Experts of a small language model: 224 tanh GELU neurons an expert.
Below are experts of layer 9 (counted from 0) of a mixture-of-experts language model. Rows are named router (the router's row for the expert) and show model dimensions 0-255. Each number is 500 + 50 x the weight over its row's rms, rounded and kept within 0 to 999. Numbers have three digits each.
After each expert's rows: "raises" lists some tokens whose logits its average output raises strongly, later layers aside. This comes from a sample of Wikipedia text that the model never trained on.

# expert 11
router:511513491569527406402436483581462500419532430491540480442453458471518575525501418450454512474497483454497517559514451565552449457510488509487439446526570474583483601509486500631576499535498507502506526496509491480444518556479524527481488381430474504376490508523523500531556576437487450526520486552478561481558552493459524455496463564471497486466511516514492475452478542542485460500493527500528552465406545453536543547548493406560473571584465502510454471498460502491401496430426604481516481533588462520521581550455585435558562481499516492524582459566557473540465441482450541505524501583461543479447477490565515499521459511447539494580541430460509538410501454583645550442496429422505387453573566409421538451434469480504499495511599404528630603529476395505550476539376459
raises: "y", "o", "re", "el", "a", "l"

# expert 8
router:447494559533568423431560434491515488468450509454501521541503504510529487426491560483579462436510488570592495518512439513567534453435422516381512478513537459501479372463464612446381514487473528467483536514496530406571434531452464485454565427527462533490534540600441519399499579527504456576514409555526548474551477591493472536401548598559469438520515437507431386463457572456520460503466603461520442522567473500468545480516569494500564454567491490459442589492509487501600473550585537530485546452487476554460517488405490436538521527430427607537578520549431529511590525499497523582518514453468470490531488499470427490465468492446529570568521457486480524455430471612530481443512559530525557446566356518504504526469517501549428591487457527506499558445516520432494546395484481
raises: "es", "i", "y", "u", "ed", "e"

# expert 3
router:448489517556396444496529396553552447480515540439511516549525524519497448486477489496540451514576570441438510518387551492553471414550581510481560499529607547422425507546551556474541560480540470424448492563544430519482519601478531519502475622500481523572516486543491503481543563518542432493554559519491514472480484512438496510600474496399464403453526554439510427571552417552538482519442542617499438528448427446380502468484551525549537426461535479519580500612471543527483510500530544479465443499543586459520559521503503406520382494466503438509518475516490462460459507489518463470511485508577501474442518493430456575553512548547469567444470485483494452496421421497403515525552542500470444535462472629541486475482496425566510553518464446623558426539541419386587577482413471
raises: " ", "\n", " |", "1", " The", " S"

# expert 23
router:483446488531558532579487512516466479430470457572454542505476410535460504494536508545577514575427417460552522487569554421452541483502390506380575471476534463570435501474547547502503513550523489575593539393500545534490399426546437532532522523527590414491409510564582524446551416469486544396524466459555504421439507455517465517572498419487466496510522477446570476508506477588494444450477458485465480470465518611535463542484459406498443466470513508464522505501455596565445525490536415405492607458455544541539589566477462544483492467534453567563549560484498592462528563584521568408524587483538514517589497468482523553457488501533493481593523556426532520499499478512549385449546400381465497455473459612497507488507498460521569546482489601529430498515539523537494457457463453
raises: " ", " in", " and", " (", ",", "\n"

# expert 26
router:599440447559532405562523607493528503548563575515479537553478492433482557415556537498502535515487465527449484541415522396452381437505543505543592434535562395431499481539478534491546473530520511492483438471538604602545503457427426504516497454540523498503469432523623456449606442563577449477527538416506563469477510501509483458564466483590533522515518420552543385503431538499436480430558531434575476520464516515496437467419544505535449489431585484658454485492501513573546559429531464472422442538500586512435507529563437548460482579426539542534474512428513494529458507468474592515403492406514433573494472508548490484495531491424482551488530487469479488495569458417549550538464523579558457501512535456495432511568508564466490441491481411496445502522447577456468462510488541
raises: "-", " and", " ", "'", " |", "."

# expert 29
router:547511526532585557534544451504431493556530476468465510500508480505520526515512484534363552586502490521478513586532470486467509555455444556560585543496482567612487472446517531520392557474376552562529415467531413555451513529425439472502417556474463443525559508550454530542402510524519562479514620448431454405503448433524436551568475461491414442513520541596460477564501448409475457582451455439551515528522542567511447508495458521464501543486544485439429465496481493396474592502568498380549493608483545531493475550515541473537550517475482473459522615484473438592499545489535498513472450487472463536463554491500338502501446487527508520464515508540483617497427571546552465473471458527450380542433462565564510489504513551513490436449438464469525582498516510628562525502480556
raises: "e", "ge", " ", " a", "o"

# expert 5
router:537488531505528544622509453484446458543499435497500453474516533569402511587442394508514411468462539487407472472583492504527569479630502497440385539564471543545486527512541433383575419471544539483485462477517508468477468492508455527445446449418570506512476545515468525438539524540486541579500443499467515465462520516463424598491548555463486527516462508556434560467460474666492488454583519551514452460568367433580534534445487522588554478443541554471576520500499438432469497568571470511517431538504499447505495513473470595487519424634466490481535512506389450522571408504437455538588519466423558423473457494411519563412469488585436500499486493481453573444446501533487448602582532512529568477523487464512497548577546512468529472485547531491515523504456479517549491564445567
raises: "as", "in", "ill", "ou", "ut", "u"

# expert 19
router:505545530376425413502485496409528522506500528477453522499460600496501558551515464436531490481462461484557498540522516467587565463566620503501559507514485451480482399406508441561419452431425428518512537522513542466415508423505557469548532647477558450526526510492548464497523489488548544520495392515456507474559546528514498525548558570552475400445465465476563505545457449558491554649475486513487591528525455519520582527450565525502488461425462483473528582483597533532498573532485618606514429492465478468475496484453500522465458450509421470506426490550497516566552493496397577488455467441458517453486486465552572419492378531461498470441509561513540467546549424396424518478546538419535525512467538589544457415521529560497474461464565532522566482496432502402416467500605512
raises: " ", " t", " a", " w", " s"

# expert 30
router:539445472553499548485421452517535554508443512557461473541543450537479492515430505601491562526557491455507528473453437630542444546501447445422543535518526579480495439567613523582443506564497562398478608502508500488432543520494599537575536467551517527574501487470533528477508458465473599446508533578425524568572410444489516521536537444455504501559489482548445495558506534492487565471407536422473589578453531426481519517535490527463440487521538530407540525519565424533466527499442361542556533518476393493524503597484457547383513486524468594527453456419519467534404429444499549526469523495481493525481494452396508482503418433426464527484482424502506548551484487437441445547522525470456470510548599408501518439482512525565485453532400452423418560566580554456498504576556520
raises: " ", " the", " a", " an", " t"

# expert 13
router:465504486505532598519430578531481486510509538459519397447387495488519478478422454524451523529599460517555440557589473580475519527530431426473524511497480540590557474442470538453510490447457429473509496404468467452493414418531510544456509558446569395464537496563507516496480546548591448548492443544434490590532563473459544463456436483498529514473490477484611397541483586559421474522511455468424526538584469574508511570499511579503535400488558465526441440548485538473570432489402581532527553546457503555373539463493500565544478553475512491573487465540473464454452563467516446521487525560571511499550520550417466540511527531530532511475509583621529540481604521470531501483535541617532520435508443477438413475496460579445529493494422554369483632492506468410527496460478503
raises: "-", "\n", "|", "The", "S", "General"

# expert 24
router:482491394466561482490539549526472407498508504470483506504473501546465504481411460508487571473481550531487468490449455522578573543447445531516464533452435409556554522433526437505507428515475541436477426526454554547458500529520475560416517507551483491549584454472528550488504636516502507531462440611408539525587457393472619474462520348505492460414516598474560542508452445525464525433561533525544497525435535602462552564425493520483518540488432440544478491405449509530561516521487560561532483429501529553576439551517496571406423439501565490427470550383486406563456523501511515478474537518487522451526398491552411551499492563534496480504447529566536486531539469476451559516486526467569397464514498639425546519529464442568572512513521434528559435567452536514488526532611464
raises: " ", " the", " a"

# expert 28
router:449527433524517551505486586593519434503518504559444442560450479436446574573460582525481461357488545447536487465483552489451570504509528478508489445569544557411446455452472474478499524481359488493486540558552455445502450494455562614528541475436544466533554545525504481527493520521543509405474418453525449461526523462461495478550574490486457435473417581521491464499470443462534578543604558499489545376503497492564481503533533451545456507468540512487548473434509520464505518421538510510527507454521432492576454384459553465437546492567439445415517492540387472626554422452451511462532524575535528577489548550475511642416411528474535506539494502495440398587551599480460499483383500497543455552509543436552488480516426469526475537463461428577483474436556467509510460575544451
raises: " a", " the", " all", " his"

# expert 9
router:392477534568439611489422454432434531469515518527592518516492480421419473487523604527504470493526569493555509489487424531509513507438473475483510447430518388580601557571514514499590529427493469575500429400521573470443453506501407487537478523473575553454517518429504448557428470590456532460471383345493457479532486473504593518479463455516547583461567486519546598491441552438486486528458465567457495551509488509459552458482480487491521510568490449530448449524652553529585529459519605460578465575510421497384487369553526476465543464476607500511472568483471501556491505512561482483571373399467456483544567531478536535550470474477506529439519507461507485502555499587447481531524532427517497571466512535517589450466538508470494504456573449512445472502510534476502488476502526
raises: ",", ";", " in", " and", " on", " of"

# expert 16
router:458402468502526543525553469471466541434412541498512471543495491572530561428501528466621554469505420488581487494430603535552526538581532507517484514489569504448456586464531466438565549430557516517435399469389537487584540505479472431505538522453374470470472514528462583551464518455525580475458356454519583584503520510523471467513403454439557552392475560505525449525475476457520440464501460506546416549573443499543545554567488511458458538515478513595506482466449541516428576557497452460475498513404482447496446461411511507539489523605483559449535549473532512449546514469559393465469518520526550533485434503477502450556455488552536461492473646506471452489506445532501563545445425462490470492534464548532536502543476647550529471523500433500440521419523554510398614581518497
raises: "-", "ar", "v", "ver", "p", "il"

# expert 18
router:535556440487521425560549472512488524481573492537575561470582487571576513471443547566461473497526503479517483523476468471448484587598598511381423525495504506546456535515491577440522455559469437502479446512555522434445561531605497411434428461518459541461459524502550499502493499438514618517551540427577462548489465424415492516490421489503470511500431499441472479446574493441402553461507598558386465497406460508428520547632478561463554491516402457517587446465490460534496411606484468455557504557507437449472508511500526446531532576421495511464514479500496479437453657552519536549569461557522440580502524524551539543517493430483503411504489439515566444547485574380530503491504483564408538499483482514597509540535450606503481481499459505563547444495481435510498585490510461
raises: "c", "l", "f", "the", "A", "B"

# expert 25
router:466573457453431475440490530383530526543533625663511441514431484577451485502507547545545531570468558415536419501532466523397466596411440476421574521457463359491488552502517489472586519508454514450526530463493449522498490500585427421505474533534542528425475456465457563496471496425373494454435504542512626497537533519500497508442464514510581483560577455505492557458462482455573583451528515501486455385486488583441491501552498500512504582593493445593438476537487534497480431484490510634461509470459470516475539506531428488455522487492569426512442484520481532551447475546487548526524426419530490433527476502538496533483573507536445444516457527457484545497547506473513503537616527472459546580496557500394484507537424465401426468543435568499466559503623512559517481512458470
raises: " ", " in", " and", ",", " for", "-"

# expert 22
router:460522448469472508484578437487514545457532466449558542426457483499522446498435532506538501487507538458433495461484583453490399566516449479516425549534382512503484509456471645492560482466527547539442444524463479538493522470497620519580588521532465529478501483492506405500512442468444395475558585565557557498440457503560476543517637434597446492452491463584402543569540522475420504461480404549478480431572567459488475468505496448489494506574545502510537421463431420459560486540397566510510519455639485478474438524468480488444507545561451459534448451458494555522511506521463491535496472429445544514579635547490596500501487524531534437388483519440556485543562502462535555537583530388510515525394399483523444521521531596483482510498573448559531544519434520567507454454542536
raises: " ", "2", "6", "3", "4", "5"

# expert 0
router:489464514451492516472450500484476503564517476530431489513438488522579509468409444447586600488582537493487626484469423475481454448449453554548435483635485504536529517458459465510391471476443517534449499516476624553479483465430491537508487538520485443479564513387474452516497450486408553529579458443495494457458447548482489527468433429535489470534441448488528489453553517492462473457550439461550583484488451496454552444650554550549456499573501588571492481569632483463528618488472455588493501530535565472542434487490550509536530455578585570445516504546521357561514517558539496568457547456516476487470518505524601471521551576539522565366533490514501474483445440471477435422495508500492512407511488600497495505485492595526507471486489444454649503469538445438498589447502527
raises: "9", "8", "7", "5", "6", "3"

# expert 14
router:417503434533512530435484544481537487470466431450488443520563485455533467455459497502511510543416498604531499476537492521521407591535613528427440491532547500518563513547605388487526611532427495472549529465479501510454576533444533632513450468534488432488460475499471551481572480531472479496560473472531559603428515526506575413448524549447524425528541458488491504522485493561475535454393474573532463439510520543599534486605457484436564489531533516517587433445604492522536459442519461581525532454555523544551408487539544463508520527469577553547558482391485471463579407492496454500547445549513501584469629509456551527486397450547413454529496442456502455511440517536470430520479533511542444363562395533494476538455462554490529413517549493479579469448442406524499458510530561
raises: "1", "T", "2", "B", "The", "L"

# expert 1
router:547547528384510560566557555510509520526531469625556500538529466474476604575535453502493565403433429463465564516486545631433447445467505489449514461563542332512455508544473503530455489441496393439519436478448515469565519437542464567464509580514484465525539577430576475511494542511427544537520510503518468459550504472538464518423472508606528564516616538520472508500529484466496502473449579441489493419470544454579461558689518544534435486503453559526521534452483521499549473520409418457576553529447482467520583484481447529533527411571565535477526414483540468610518498506506547464552472428526453405516448568541510449515531486622431536502495418491471441505500507536530556515482486519421481459502492584473523579443531513512451503460481534471485467512502379505427489470575480
raises: " and", " she", "nd"

# expert 7
router:564496464526502511452513439472572407513505472469552422561512492548537473497534474497484488509489573577378611528549441477549554525556526571510527513477491427422483507541584445521407498507524509472526602498558521541514460465493457440573482574504532534582558514515526517532450530451519496443504611478491469482440481576491512442474593460524375518421487538451507521493469447557588565524566514515489537572483508412409524569428425437398544452468472479513481416523497471566537467439527618518434433438542533463471605471530574522479630524497504505489536585564572515468478533490531588402486499566463482490466489357544482446491481501530475495438555463484437474454433538503343496484435433463477528562464376492423592611506476451469497552485485538497449507516481502485511478555502516
raises: " of", " and", "-", ",", " ", " to"

# expert 2
router:558526504525421479570541481461591580473506520563476576492448547477513480457573620502514449462530447580414489443497656562511544468433535567491463494437619434534479497491460378450503526488498435486417456447511443516486471419473490432438486508531489492527505567480460521473457448441435463539521471483514478451583514521463465501526481471518462561454546479433481441527603468572438612442465563505439467539624483468490510423475503582557509495439492463620447524494599487537519566512422545504436509496475588616513459497515463548474482446403565434569467476491491517430585504526435523551561467569519593460465446422469449464551558437524479412456481455454528515383483557573557503551539511558484542570449567483541471542517439477523482527522433462483463455525462541509573530541498422
raises: " in", ".", "'", ",", " (", " and"

# expert 6
router:514528520527528458559537546471479537521487416446545498523519500464584324572535474529487420525523527545425482479475591565536527519454562461527559547537455501445490546535460563532539498449442528489446463486472446507512561443417487488534400408485462504511401476505502480491471502457474545493499537499480400550578603510557599411487460486391465494503520514499563552529560468519591408529517490393445503491487434504530547530557527570597564460506499467553568609592436469417446453411460482463578530545533588565492521485589460556431506563503461465414510347483456524529476518497504519448510547436531490505410563601549520503501509484477561526500503544495549490476454532439554569404405513548442478410515526485408527501541470446478497444424516543528472525428510592454485557568543508
raises: "e", "v", "m", "te"